python train.py --n_layer=11 --d_model=128 --n_experts=32 --experts_per_token=2 --d_expert=64 --d_shared_expert=0 --activation="reglu" --moe_layers=[2, 3, 4, 5, 6, 7, 8, 9, 10] --n_empty_slots=4 --router_score="softmax" --normalize_top_k=true --routed_scale=1.0 --balance_loss=0.017 --balance_bias=false --router_noise=0.3 --init_std_router=0.0153 --lr_router=0.000531 --vocab_size=7509 --norm="rmsnorm" --norm_eps=1e-05 --tie_embeddings=false --optimizer="muon_variant" --lr=0.00476 --beta1=0.93 --batch_tokens=262144 --seq_len=1024 --train_tokens=847100000 --steps=3232 --dataset="wikipedia_en"
Below are experts of layer 4 (counted from 0) of a mixture-of-experts language model. Rows are named router (the router's row for the expert), gate (a neuron's input weights, with its number), up (a neuron's input weights, with its number), down (a neuron's output weights, with its number) and show model dimensions 0-127. Each number is 128 + 32 x the weight over its row's rms, rounded and kept within 0 to 255. Numbers have three digits each.
After each expert's rows: "gets" lists some tokens that make up at least twice as much of what it gets as of all text. This comes from a sample of Wikipedia text that the model never trained on. Tokens count by the router's weight.

# expert 16
router:020162255133107129072140085052062181081151117126091157137112086168114128145132125111077148179144125125108125087153126154115111049093090162107172118139130126105129119122181117120152122160110120104134119107173105106137186173118133084152134082135142173099190193106147114171124106098115152133121138138150153153134133129133118086109128078079111136107138104134113135118129165127143103137142
gate0:126110128111068157117090124136170138180129114133134128108123135139137073146162076160097150156103135152151181129069110124168124108129139137111107107063149113031181173141155126130133156103157141092131121135137156068115087114113174070149167152116140127112114174170100111063156104142216081148089084101112170123141131112205175081118160128133098138140083097144131118053140126130185124104067
up0:119119176102155142072075103123099141177130102121093135117102144139090088169125105127122172087104088111164151097084120132160195141132132164095118155113209109164193122135109128144150151112083094083122136150149137130134093115086216110166189090136141081076187129117111183156115078100169093163127188091149082106116139136181146090151111144128141117176114141146196128122123192121142120080111
down0:137157165122089087114168084085143106106143091086068163136072074110173140140137146081041078094153125105119102155107115159136132156119165119116159152125100096171144139112143138077104102144144148117200112086130153092119122162127123183226083191093157095094124118126144087178126129160089107094084102198153086115112136144078112162132136108119151183122120108126134160065127184138104128135132
gate1:156088155110114117133093068093086116092115129100112116159136171155126150106141074177149139145146141083132132123077134125191102110145197046132091155174171126063160194149110128139122154153122148151099155106082110057155138174122190142096125113111161177110186093106105135153143133153087111028100150126122155124088095091113127127104121113088146077090123139092158102153064134087102120116100
up1:121176074149091130114148172141169138075041116195147087099096198102103132125140129103141128157159093100092224153145127147123110185121094165107173114117089159138128147112126155159078122105152089061120164117080115196133145170121122176097152157148111083150109123163104088092092129113178142173087148129157082126143117140142181171140114155172100160146199142133124141122151167118110141127095
down1:098136168143101180082148140132156122105066101183158129107071132093077145133107130152169182155132174165103164117088137158114118151127100140100120098061158144114107093143140141101101150183087044094112144114120083143102139199101131128181131105091150131169081132169166125084112176139110185135121125073085107097091149184098159160116146146138140034084112094116117138136116079099082123121131
gate2:099167175084133146146129117138113100175114139120156129136094154146140087146131130143154135125121144092198164110073118082159094099118095123120192113145157214077098118094101158083116201106043117134117110164156059108150120101124195151148085070090156095122125164119164129128115131141177132116145105106117083141054090110068099109119087159153111140174165194100116127153107121130136186143139
up2:144119134116171130132131166079151109147134155105196173076061148105173116126144089120130106084152107145114123146168146110155102142131063145148163097131104205150124146099084143157082129094135105116177133148204069100089151134103137081117106070086098130117169160127140111144095095183168144090104105107073101119103113116081129108152119128163169150117137178146099177100126183204128214115128
down2:136115137129077105096086150136109156124183113117095153117130082179105145105204087135080181097119160164148139136154193119116149144127167168141105173120111172145167143128165086139161054111122128154159074126093153126088162087177138095170120128128120092132130115164100126157125155137087130138137145125128126100068057069091110182051149076137113117125161094134154181085110139162147075186076
gate3:092167110141082141125122075081126137149117181176085142172120164154154072154088127171134071125115104129128107107134169096130118083147088150121129164089145154078070175118135173117132105097102159153093203102117142072149092153100080141152129127076176064138163123137104149115151169122147126088110149106078161147091190165161172143175122094066090118110187117117183166155144147152154093153154
up3:075159227174125169124081060076122116180110103168076153134138112170085096159135084177128147095117100118148092101114188105152122083146101142156102077088090111120075102118100088119110145133108207200100157117164139130136140122097137117130140125105131116089200133109072110119141150100161110162086111119097127095109114108163121103118170123095123079186171114162117174159155146124167129109107
down3:124166099124119113107081153178147121086119119180143101092101111118089200151132092122143080151153119117204110130153121232091160157118101131171116089147099134144170125169150164109099143154120104114118056101124160094143134113200133164161146078129129138180159113136069137141078157134089129159138140111063097082105177131092133116134178112122107146144176181081180159145108135095156138170176
up4:128128128128128128128000128128128128128128128128128128128128128128128128128128128128128128128128128128128128128128128128128128128128128128128128128128128128128128128128128128128128128128128128128128128128128128128128128128128128128128128128128128128128128128128128128128128128128128128128128128128128128128128128128128128128128000128128128128128128128128128128128128128128128128128128
gets: " ", " S", " M", " B", " L", " T"

# expert 23
router:043184207162095123114183061040104190103164096110102107077137133102091138112091134107100180153133100134148113073193100116105100084109114144090157108140099145173121100128132129134148091157056141119131119069166101157173166158139093161081179110125132137128147124168128105162148100094118139146083098141126167143147171177172129124115160108114149130117162069163127166104144138108120106146134
gate0:144161039138161170142143138096159093140116206115117155173085164123105058101175082114143120193092069078107149142101137122154128098107135124144135105155139174165078141164115147103090128077159163078088078173100151127120104140121159170057151142126197141111110094136112179108118099167126086130115119150103140080117121131159120162075113144169101124073152111071172117149094126131088105093119
up0:106158167120110168138142102103127173095125104179085058142197096150069124107140151151099090126181181187187135155185111138114137218129129154101089140146182130081112164110126166088158131145119118118155161141173113105094155102177151114160131107150113133131143185118149070157100102138123116089126154108211109188100107116086116137117143117128110071172143142124106128085132191167138143105077
down0:169128155169132097109088150134149172063140110111124129152078133129148128153062168189086149170139145155134113093136086129096072148084122125112091132074105162100141135152186060081123144116159130154124102110163182126106134149066108119137115089212114143110127160123189111151154158109154078148110179154161104133115181087107098187088073127104177084122115158145162067142136129145170152169152
gate1:107133104167144110089153130128117119121117136144121113141150163140095127115081080205166121130111104086145176120108115062157103124135126204169152142175159136114098201116096116229076149082187147156109085067067180134145109104094152137189173142119144108111117087132133081112149104149154142170161186141110133137124116078160162148113133127084103110110164116133111088156084101115128209145136
up1:128146140132154110095105175055133096204156115133144003119143117120180096127117123139156100074206127159080163120143161129093110127100158178184135185116121134089144136145105110125165184110139120140161104119144144168141084131132155100095065172154085145171103089084151079162123125147163140095151186151116099125134124164170118128146121103102125130188181066126164113121104148101144091117135
down1:132131124165131078129097184116133134132133087138102121185113106091143098106130097106137110073152105060155107083059105110137090114172136156140141153111088126065082141193081118111129136156119090085078149117135139176067176113091132108098173151090161104129136144086103136108135141124091131143126142132093139169179157108181066104141097082149107148136067126108121186088173169221132178161105
gate2:148173120125156118115120113213135126138077117095157162212142121120120126155153103108117128127180147111176157159148103075099167125169113082161080164126146166144084150134153099209147099152126126141134153094134172096134087148130160108080179098113125170127157098104139133128127114154193089184132102033139180127151145140078128179126120144180123148111139183119173121094181144193074134123128
up2:141036150143165082112123140086105101152128148171135126092087144140084125105092149143184132112096097091077098082114131106137118089099130128102187107097167125124184141111195158029125175114151097165135143133136110148172152164102071128166103152165160114163080176158074086079052138099136150120147139151137067108147149104161110111150106160094118100126130071104088085156123140127110106125155
down2:139107095169206115106148107167130089162149129134162169151122083066128097116144149094131092103131081158112133090113130111146197126097095177139132084118142135162105155139088111147187143105158157129162116132115107132140091148123166133114130138137123139102120149056099123177137140113093123141081170141185146055131073000124129123134087112080109132144123107080153193123143093170084139179144
up3:128128128128128128128128128128128128128128128128128128128128128128128128128128128128128128128128128128128128255128128128128128128128128128128128128128128128128128128128128128128128128255128128128128128128128128128128128128128181128128128128128128128128128128128128128128128128128128128128128128128128128128128128128128128128128128128128128128128128128128128128128128128128128128128128
gate4:160145121119092108108094139120150110176163124114172145170101152106180126114110155140096143131157195211113166173111117096122144123164067031134170145103160167152103150110178148119086161128094139155135071118127047100149097075050141106146119178159156152133168113137138129104150148088175104116083059075071185151120132070122136140091155125148104122168138123107159133131121154131137154135120
up4:153138132091179106080082069143135164084184135154081165224103151162079155136156092078115124157095118153132133129153145142088093128094119127098141144125140160114102132202081149039103110091059130145110128151134176076122108113173089091118088122097153148138059174100113108144110104111109137139147134132118097114146091124141136115135082156203104167139145139176105118143139170154096122070082
down4:118097124109056079111109142115104120173136130082138113152079135159121087096131136132086137144106110109097033108104157096160097163135094141159156096098137100110126162073149179157128135133171136127201138166110163097101119097093129117109083207079110105173145170085141137150135099096122093074203179144123132112106108152141110056153112148202182116093141120116152110107139104176125126083078
gets: " 0", " |", " \"", " —", " list", " air"

# expert 10
router:086171147126147113124180081076131169101152094128066092086114098143135181125100147117080138145154052144103128108156091121109119117138120135065135113132136126122152088072142139112157127151104106065102111084180110148100182137094100085085162117165103136121160151127106153122145127095118150183173194129133188084146123159136151096131137133127131083177203123182074200112181165133156148115188
gate0:141114137030142166127155046129151102130138186095141128129081122135139161130151114148127114161127084122113162134050192106130133160155124111155131111100103120117115142124144123137129188096144148136115111184114132144131137132143177159089148106127114117096104149143168139124126093104158061114096152105107160159046156056139175135184126134166140212176132161164173084110152112185109155203176
up0:172097093140119093156184124109137118100095085104096109173155165155187154122107162125162169118097174173109177169107141115176140129089148150121075084161107100117133165107126101112128135129162120083134120128149165139132058121144042124184146159096124157214085148144123169142109144074133016145113133171133144136102159096112154120156096119164119075176145165128202144117164118145125111125115
down0:180114135147119073128096172096167159112080164114116168157124094147098134172122088131178075108111095146073125065040090106117117120143145114103156139123130102085129172105115133117099081085145106118132136128111180129080193155157137142141164105077159122178091165071123142151071095097104128084202118111078107136158203087089133097139086115122115098121135177139159096110102139100166167094114
gate1:169102073099150125155123065214133132095081069153148039138099125106166103160125113102128108090124124093145158165166120143153167139112154088129139164147140141137108139121104108088178145066148093110117089123136129115094116156139154106162165119227113144177122125099118158069136111170124153151080133098089162156141098125109160153209123119121119142152084176101088164060174154141145152080129
up1:094113140094155069102188111179127070103064125112093118125100128110184177087099129108135161145132129082181165154116045146129193088157083100098102130093143139077125196128056155104156105115121118108177113151153143142145126161129150156133100134194100141118125149183137086071138100182111060093087139115120109089154115120123080132164117109153107135182123134108121150127141114115134086120203
down1:109159156080160114122190134085077162116123097162124115077125159078136127119139109145133099153097099142101093154196067112191096139137156115221081114140088137122097185101100130124117178085159096117125132074096049160123129134162109142091120111173154079131093092087127117137108165141076119099142125111147150139173061154119115074093149127161103120124149149087097115105116158178212128111141
gate2:178132103096139181124155081128154155098160098076150136151091085172125134100175117161118208093160135129128173144108131136107112107138085144147128099144163217080128139132146139172100133120153045111099082130136143118090128153128201183158098165107154053130107130149099172115152117160150154068155108099133124152117073112106156101205043141173128138146120109070151160136130123136137143107146
up2:128128155117102132166144117060121190154149116111138122156145122153108114190094119222096169147111123107098125131104117127158078128168164158126103107081189151139102124070170213143167127154115127158117145117104059080072162093153133133093153177093125122123125110116168094145102153149139101088106184151113109147139106145127198069158165134229109127129163086129114149132141143122064130093125
down2:080141083079179099147170144160157037136126104099119204136115162128118113112168110137124180060111096103141154126148125111128111119118109111184152137090159098114127156102159123155075070119100147119154113179111092108135120097146143109049160109149128139146156111179144170205109100125134100136163115168120156163118151060076135135192144140133179091152188115168104125125181128155119093148192
gate3:076119165131137136119150095114170108108167167148113096140120159162172150143155120100149159175115090099105114139128167170155074155157057154118153141143130135113141199128087153132115152197159105108129170155100124189168173123061096082076123108130124114116125139115130152139188180153133171134163201155111190088154164088130111119170095131118080190153135088142147176192136076117082156099145
up3:179130119140124153127145154186084096086129151178144113111139058192097169113183141159140131116073146141097186169116099164075152123154204139136129117118144105082173166120114155062072139149154124169168151134130198090087148127115162103094120133125170167131192101137126159051148122120170112167158154100116145159110181124124133114085130111141144093089144139114119105123095068172108143113193
down3:164107123135070151136144199154150095167149147115104114196137153070131154146133104139088127190146154169165099139136165150109091185141097143202125139167151165128126143166098103162133109109196114170152189110132160144094073121142107052114129163048137099119069055137157153114128142135101116082199152084168110164152119150093123128099146119143136140133111106128189132105123103173182126128126
gate4:146180147095137118095111114089159103098058137136111093187178135134070093117131066106034101129154090143130156112106121127087161163190165110172096145137137099114116154105109162152106154077125156126144126136108149081193123106119117113163133131144057149089092155146179094098103165157159095159090119124081104124115131087153152138168095092163145154134141129103086107097192119142155227159105
up4:114168075159145138124036122162114133119119104077108117182177111157192099128070129131201131105145153123153076163121132154114106128078133125144192111155142171156182158122163133140168119184214124107100160103138078100136125146115107140132117139090157135088088113126143108127136086096108146110136141107179119069143162071068075129109127126113109154110114151159080129075149131108150127084040
down4:131173116141096069147108117089136161110118118058140185121132138143134153144147131149175102109188129146184173134104192125166132144156105111098198039149150156166154134164122141154086113105130168144103141118116159137111148087179141141131151127142189139153082104077153123097099132122122076121115000145114133108081113064151104167121113177131138099133154114109174139132101105172160154144179
gets: ")", "\"", " ", " at", "″", " of"

# expert 6
router:167083154067155128105135180133171147150129071104120182115135079181112088155155106092115085169119138148148108089086157131146151125105106112168100136151148114164097126147122102185101124097127137146150160118071139199121080109166150118109149168083067168112119121132096113141141120055138179052132173107149059145103133113114166105097140141076085102085108090060132152140109113136139164186182
gate1:117111108129149139145159134066096153110131148106102178116114125159130110169180059119116135140127161092133156135099141172119139098145123081136138119092169120096178113155191148070074121113110109096163086115111102178097097129122157071135119132127098194100222152174059136060209106100157124135124154103084158133121183102106104112096115113092110123164049127141154117141138144191105087142094
up1:107137177134152107085171186086116135121102101144103121081134114118084106125144091185113145117126141087113141154063080198136114112130112093122145152194183147146094126193181160133120085129128131111231120083069116161105088150123120124099117113116154166097126099141105067101151086069171130144152069157052148152142109133132146114118117154082076173171102153149110138128096114170106137130084
down1:170074157107202155163090183145121180165168162128121129147121144155143162136107171111121176121119165146139075080115159145119122126131139130161146053074096157193181093094134097080094141123141128084130155171151133123065149124111142113105167172117132171157118076103151123131118141138154105150105067185157153055113112131086090065077119152152128104111117175136087133120173107165151139077176
gate2:137105138057155112140142104127080110059171149123132137131151164100216150142167087137147105159092146087167092159114121127130162176175086085141109183147162145122149157135108118134112105117032185099056114144120072107118142148104136154142115145119164117146114118142168134120106021137153153099114145147179097142102090103090083158157115093100120193098151161093127137098082116117086159117143
up2:113150122153040160107136175124155162168097128166115139104141153181085062119075132126091128131119048140059156091118131109097082140090143159097142070158126126174149135098102182115137128136164062120148150104160147112164149146187113149090160092124100110113153144140095147157212138113130062171138146111085153135149130157182165091101108157140142063164107150179162143102111099129102099144095
down2:103168061114116118053126104088129110180159145100109135139134129161116140125143099163116114094098116135119087160161139212087078057121172108145159118141077131098130155181129170147190142160101114116085100168148116163156144136105112160127162182134116102157061136160146133094066142089111097126084123133132121106133110193155092189186071200125117125108168160095129101144088105175113096107130
gate3:124087144056121113180171139117148151137145137137103137161077101206130090092153113113199116165146102126121108157071095104117173068107086159106190200165111153113069123144124100167119151123149082132104130062159095143133180088107127167118112160146137101128092117097140128135138210109132149080135137144091106130156113078165176121158134166147078086097107157096130142141074082137132176164102
up3:173112084153117177111131133171136152167137119131111120210122124085165137162117116127156122093112157123101058051164203138120152086112162097169155097148147130139151097199157066153085163153096093111164131159066130010145099117160124158126106153143164180132136138131149120108170173074111136122123127162167151087116122130123156131134089080174142154114079104124078142104145119137122098101119
down3:095125121154092154143146116152103116118102152112098100168170092089073158145118170146075131144167093174101180085205158162104097178109142103150141082130165125137099156063150186150119078152146172124138147108136159181136138128148144183143187162152186072062174189096127121109114175156091093130137102147095171085175117151114146142113113126108180111166173180142130146110152099091104145114161
gate4:165122083136156153052107118123108165123084148141098186145130118204086131119133111115174067139104193170076110134115141101081102134151152072112171146160183147102173149133145114159112077103089118148127089095122136128140074117148168094118156171150071130118113083185160167168153137144156131156112133118121132172099150176126127170164128168038133145120148120138165194079093068103122147149111
up4:100152126136134097171131152100146085146141100111168144130168092079184191090142158080099158181125109102110152097108097060108100161116135097123058143195080117119106112115139126105132091124105119141100165130125150121186151129091103146097076067079109156089144186183098163114135102141144098117200096144108123161116158107137068118128121115189205179164173171127106115137147189137100148142149
down4:149104096127116135113160116097087206098150167174177127088088135107096132141094111120084090126110178140161134089076081114166127159027074112116161129153194090135048124172148118146114170105126190124117096112119095123188102134139136094161176154114173122104141107146178146074085161159150185127190131123169112104114112184117123132123152144154139137154132153197116138115134096116128094131091
gate5:115124150043167076142128112055181167101164111145144137114115106133120107144120117122151070165099182097152157097107170160128110147123127105152136121138145132082150100142116161255114170143167088164088076136117072157129146109151117125094165121146097120110142142164155157124097146086122139164129186088158133117084101120165110183159067161132115138135150127130111118068074176175144178110117
up5:110155138192138179144095186141092124074120187118061140121128117099147135158116147110089220105121136180062145153164083101152160064133159129077119120147084155152101131125195115093126162129176119100140117073141171179108134131143169107082113156142097091153087141107141146090104050126114085105153128166076170154134182131140093129124180118169125134128139124146148156169180156125120098096158
down5:059128080189091130082116086117139080132107106091106136159138144166158126101103107131165105136170151158142182128114138114146147129144152125079194100152094122120058141084136090136083111136128172165144145166073091105157186156154129124119149094135160080157182108141178103127152129057122082172136191065108115156098121176085117125144097134101142133140116139131085160120036113164085086156097
gets: " |", ":", ";", "|", " -", " that"

# expert 0
router:123115146164096118177104141133113123091178190124093102076127158110140134153089096120206074190159133086180086160181136116114150195137073088111181120136135144160092115130194127189158108170085114165158114162174081136101120089090180145095155119122144161123133104097106117204128136078106080117086114135121153133111137114143129164137120124133104148140119078173090126093170136152123098060086
up0:128255128128128128128128128128128128128128128128128128128128128128128128128128128128255128128128128128128128128128128128128128128128128128128128128128128128128128128128128128128128128128128128128128128128128128128128128128128128128128128128128128128128128128128128128128128128128128128128128128128128128128128128128128128255128128128128128128128128128128128128128128128128128128128128
gate1:072122137118139110094076103140146100155107142153089109152113152134057078151127045099161122136093152142185124148192167162190116105169091122178107211154150149097084164195132156114117136153130107132114181140156108141111082038142170143143093156104088151143127066136119081132101128144164094087130104144110144149170111087158113163144111161149121098144153153156154140131134172120058115147091
up1:069090161101075110134064156107160133113136133118106132161096113104094143146133147141148095216070118151209146138163165107156089145147161160109144125148148095162092205139122143194150142133127135146108126154143120158112084114106152094118119132125119106163178033120119141095031101119156100185151112156106102165093131078138146149132083160168081159130177123159144107175131124156105173107112
down1:145140141105085084147078121217145193140110115154135138151142071125151201138110109074092147181110141208169158153141097171129120132062099143133130098091170192139125141141162124149144152131125085128158101155119103155161054080172170126123161123140137106170135084116229087107125084158147144084132138117150122145124118075119110110145137134167150139122217127167149140141131109132130099144096
gate2:134102148096158173157161148140182156093155159079092147087103174131108139147121038161155095164094128139127181165171158097181122184098111150179111072107129130098095133143169159115152149119103160198153139135123098149117070132078164124117194121188129176177137094111131165145080106160147094150191099128095126175102113120106110182157134132123127201159158135122118093129148122151148175096095
up2:046140106091072123162208049118115096158077092138133094166139094117123167110117172068119163138162091174134127162137139135106142176094111069166144111146081168100109132094105098109083152146162125125122105104141097135187117091146092163117082148139090116161130157186094149104088151088139141118098124152208100094121141119124131165143142164150090105075155120134165156167122144089054122120088
down2:174127116113095122162085129100126176169153098183130147135101156139102151205165115116157137136149121172120109107109083113112131181112173110154095104089185178130163127139152192091081109134141063141143121107122118145128144159162137140080125110176101150100094087101153146078168164147114109082141087163123188057103068089111131148138153123095142097199125150078077149139049124159176128166107
gate3:111074162160157110105179131176121087133144195148170094118089180094147143132143143136072111129174116110151129125105166152151119131180094102179165119167145134134065130143200157133182096094138160108109156133122148152120111150123158119093135146119188139056089132160092065122177094108137112127133133154124154198159112070145120161189131108120090195101103171137144101118134074172126149132049
up3:130131083117142125124146156068094102146121098125126087113202150145110119093160102187100154131156109132132128203092080187166127160076113061130121106113101156109136096086166139131159106145117118157080142138153161108123200127126110126052201159134144107138190061102066089100143140140170222159132096151161147128113113118116079161136121147101149131141127086133120105111113160181108159077108
down3:153110115162105144108181111128152132119087150139133113098096104174077112217125140121098163149157046131117090127129118177133094105102130081211112139094071179071100081172083122115125082094113095090084148109128086128158115060135051114102133119141111132183179115169166140167153142113111087153106122098119140131166176132144106143096172095138149177103128163139100102136095115107177135129071
gate4:152084091136151124145125113106154122168071192141163089094134193127147077107147125154155137175134137152192144155146121135190098146196136137104119157171135100121149145167170126135137139209073123137121126161086139132069142086106129168141154106091173146122124099117162104158129107103160102102194100097084171187104109093131131230134144178138053157124141127107136134153144168189134122160118
up4:165133149079145120132135100124145110134131173116146120091192094150112137174083113125014190086206140035099124117110116103168146089105100109115155180093099108135131157106150108108104108146111194121144112089153141129139126158159127176077106098116166102144157131104089097082114145104175121125097127139077105106114073108133073120150187172151097169081128168182133124083110160093139134126141
down4:123118140078082176083161098115173061172104152090165076176189149130137111110109132131146120168174133144126141161114151159169212193109086117131193150115133049114115072131164101049099143078180106165148110172086143155148166138124151126112107127133157108153176092133086134126129138134171100101187183139092128108171158180128159113144123175142137136131078133110114136163112124115100109111109
gets: "a", "o", "ro", "ia", "i", "ra"

# expert 26
router:073153102114098116111070131152113118180107108185160114172143143128087145149156059158103163108170109109143177083106125047118101096151126145091134179110089151056134113131139138082133124130126118113143101077159141103077170105050100085175136124132128158148147147086172178112065122126154101167131144182114165136114210110076079116154113162109110149108132098156097074074112145147123133105100
gate0:158097138101108123106139084123094126222104130148161147135127167184120114163069115130199156151183129056137137038078131064141106094162109147113180139133109080114136154137105155130075072122094071136145124104103164109120125141111173148161162166114151108160096096115167087140154119145155141172175130102114155130099172111086108189112147160056123126115124142127114103107174122113110188171106
up0:105148123054145132223090116127114103082196109076112116159146118109092122143142095185122131141117076139131142134170165163103147106145096143058090121140166149146105103114194052127172190089079132155171099100110113192123133091137106165120134116126179130074093124113116180128114125122166169136118118153107116148206073141162129138049147146129105152119114112165160132134113109145117125102189
down0:120126125150183137078148135113127116105149139145072105151167086129154174149126141181144107119155160107109153066129111118124194078123099085138122158118132125210134084080140145112085105165151168057135127117128145129145119112123136143092179137096135098167109211128148106086074130038100170160100098116112134103145127221173101166183132141119125130136107078182146081123101158097094139168149
gate1:124113170144130155089138192152088143138087155143185152188146159143109116160119089156125092086147119049113098108066158105122157153110089164102134160116163117078147152111095180163108125111183169133074094055105132113065148104157121206150162110113073157105114124107172164128107123155098148135094164124127112126092154089125124132111141172136158134104127062049094147094178112171148132094095
up1:147137143165057128110148139126149143104109142195130140126080086099079166077112127101112084125115141167135132155149106091132079144084078074135181084135125140196067140149153141177167107157153131106150158101072116137075133160122116099150076121095201118105129081099146166138091149081126057098125117032161142135142170105095136147088122085116103123097185130150146114072159153108151152135118
down1:089119085129137121126193152180092110119083111085103129057194125146132122136116172119112163151095146116121079133141116147166070150134092129090151083157091120165109203103113092122101144078128103115058113107133076103140144151118115115112114147154080114195145153162179107102081066081122146208084141159109100140130163096118124146210136115153119086168141170112191102130110116165128116130090
gate2:115110165082140166127107098156166058116102147140103185151119082055109166104154087117157168059110146121175133122080147075190127159160148111120084106156129133091109165200149132135122186093123109155093175135178118086143151162150054103114110168148134149188108109137135171125182111157124113140128166207117134094146156111075138133081116121174132133145142173136171151075140127136094122164136
up2:073148095114137148164107121114212099181092112085080089148099149071143149094138087131126117104082149126198120098139126129143131097166124143096139104191129183092148101190174083159123209107105092141132166099173128171095155111095121139155121143148112078163117134122108125173162125106120080147158155137135136102132154111048123133151113142087109122004144116131178144112141123149119109098107
down2:185129129182164096134032119137152183112156087175133164080119126060136061170118143179055172100055124130135149157106128099096117117089165144168150093156172080135120084116119102109147113093149157089138149143113129072111159121090095128145137125130115137159182148068127134123147187083103156112126158149092128167124101073180137114150158108141123162126040158131122134155142123140129152089153
gate3:130087120120128153142068073113130047094122133163126173190139133131116143111078104150131180097158219089155112125131107171147134127123064113098129043126076137096125136079143133128081102115142106115122167117148128149155116155188111116146168142151109141083062183108183185106125142144149137114175123081124141148085185093073072117136123096103158062143148124106173104098120132092171134132129
up3:148140136107132180148106104156135170128164127139166101107109115146163126097110096055139156138165140116146107092176141089149116129125069046102180105208097058163146155096134137108064175129183136153121124142157112119171179149126129137082061091139171076128101143087130102137106150148154125107155131138127128106105074107081110088104124109024162115154101143113098082130133099071157146133175
down3:105163112154082100128126180115150151123128138175167146114164094081132179042102105176112146092159133133142095104105132139120124112101179115136109157129149115095201117165146120083158091113121124121160105129126127074083109155113160079129108088109075102155196150094151124084088136204157149135124118133154147135038144035091151077128109075123154112146149096128082168106124135094085136091078
gate4:124070131220087165110137075135112095132175106139163148132155142160081138102110097111140115173113172105146166138116122093145104146125139148102089143117089176092077126090150172119085135114180125073172110144093116109094166189096118148105150152144128155151151155070170103086045124138154099170097127192117178110131100101117085133133067170114126127124129100083201136115128155138057171108153
up4:073061135078131097143103092128171133106109083112187116129156122143098153105122143178142138208147136151159102168136098080021141128133133140165140126138112128116141152115206127103099142160200123146132154127130128111080101103125099166163146129085083097153158128129166107110166144215187137161139131125186145069108110134139046106180107100090128119148104105088135101152111167131131105145164
down4:120100120145133124082099141189111141106168125101133124093059106092173131141059183096117132069074177101089156117144145156151216128161132108123103163151110151141122099149110154085117103113099174100102088149126134121111121161158141122049131104081099097121113116152106134094142125100079171175145083066108107156115112118117115105096145158129100164113119144124162085101068088075088211066098
gets: " P", " R", " B", " F", " D", " K"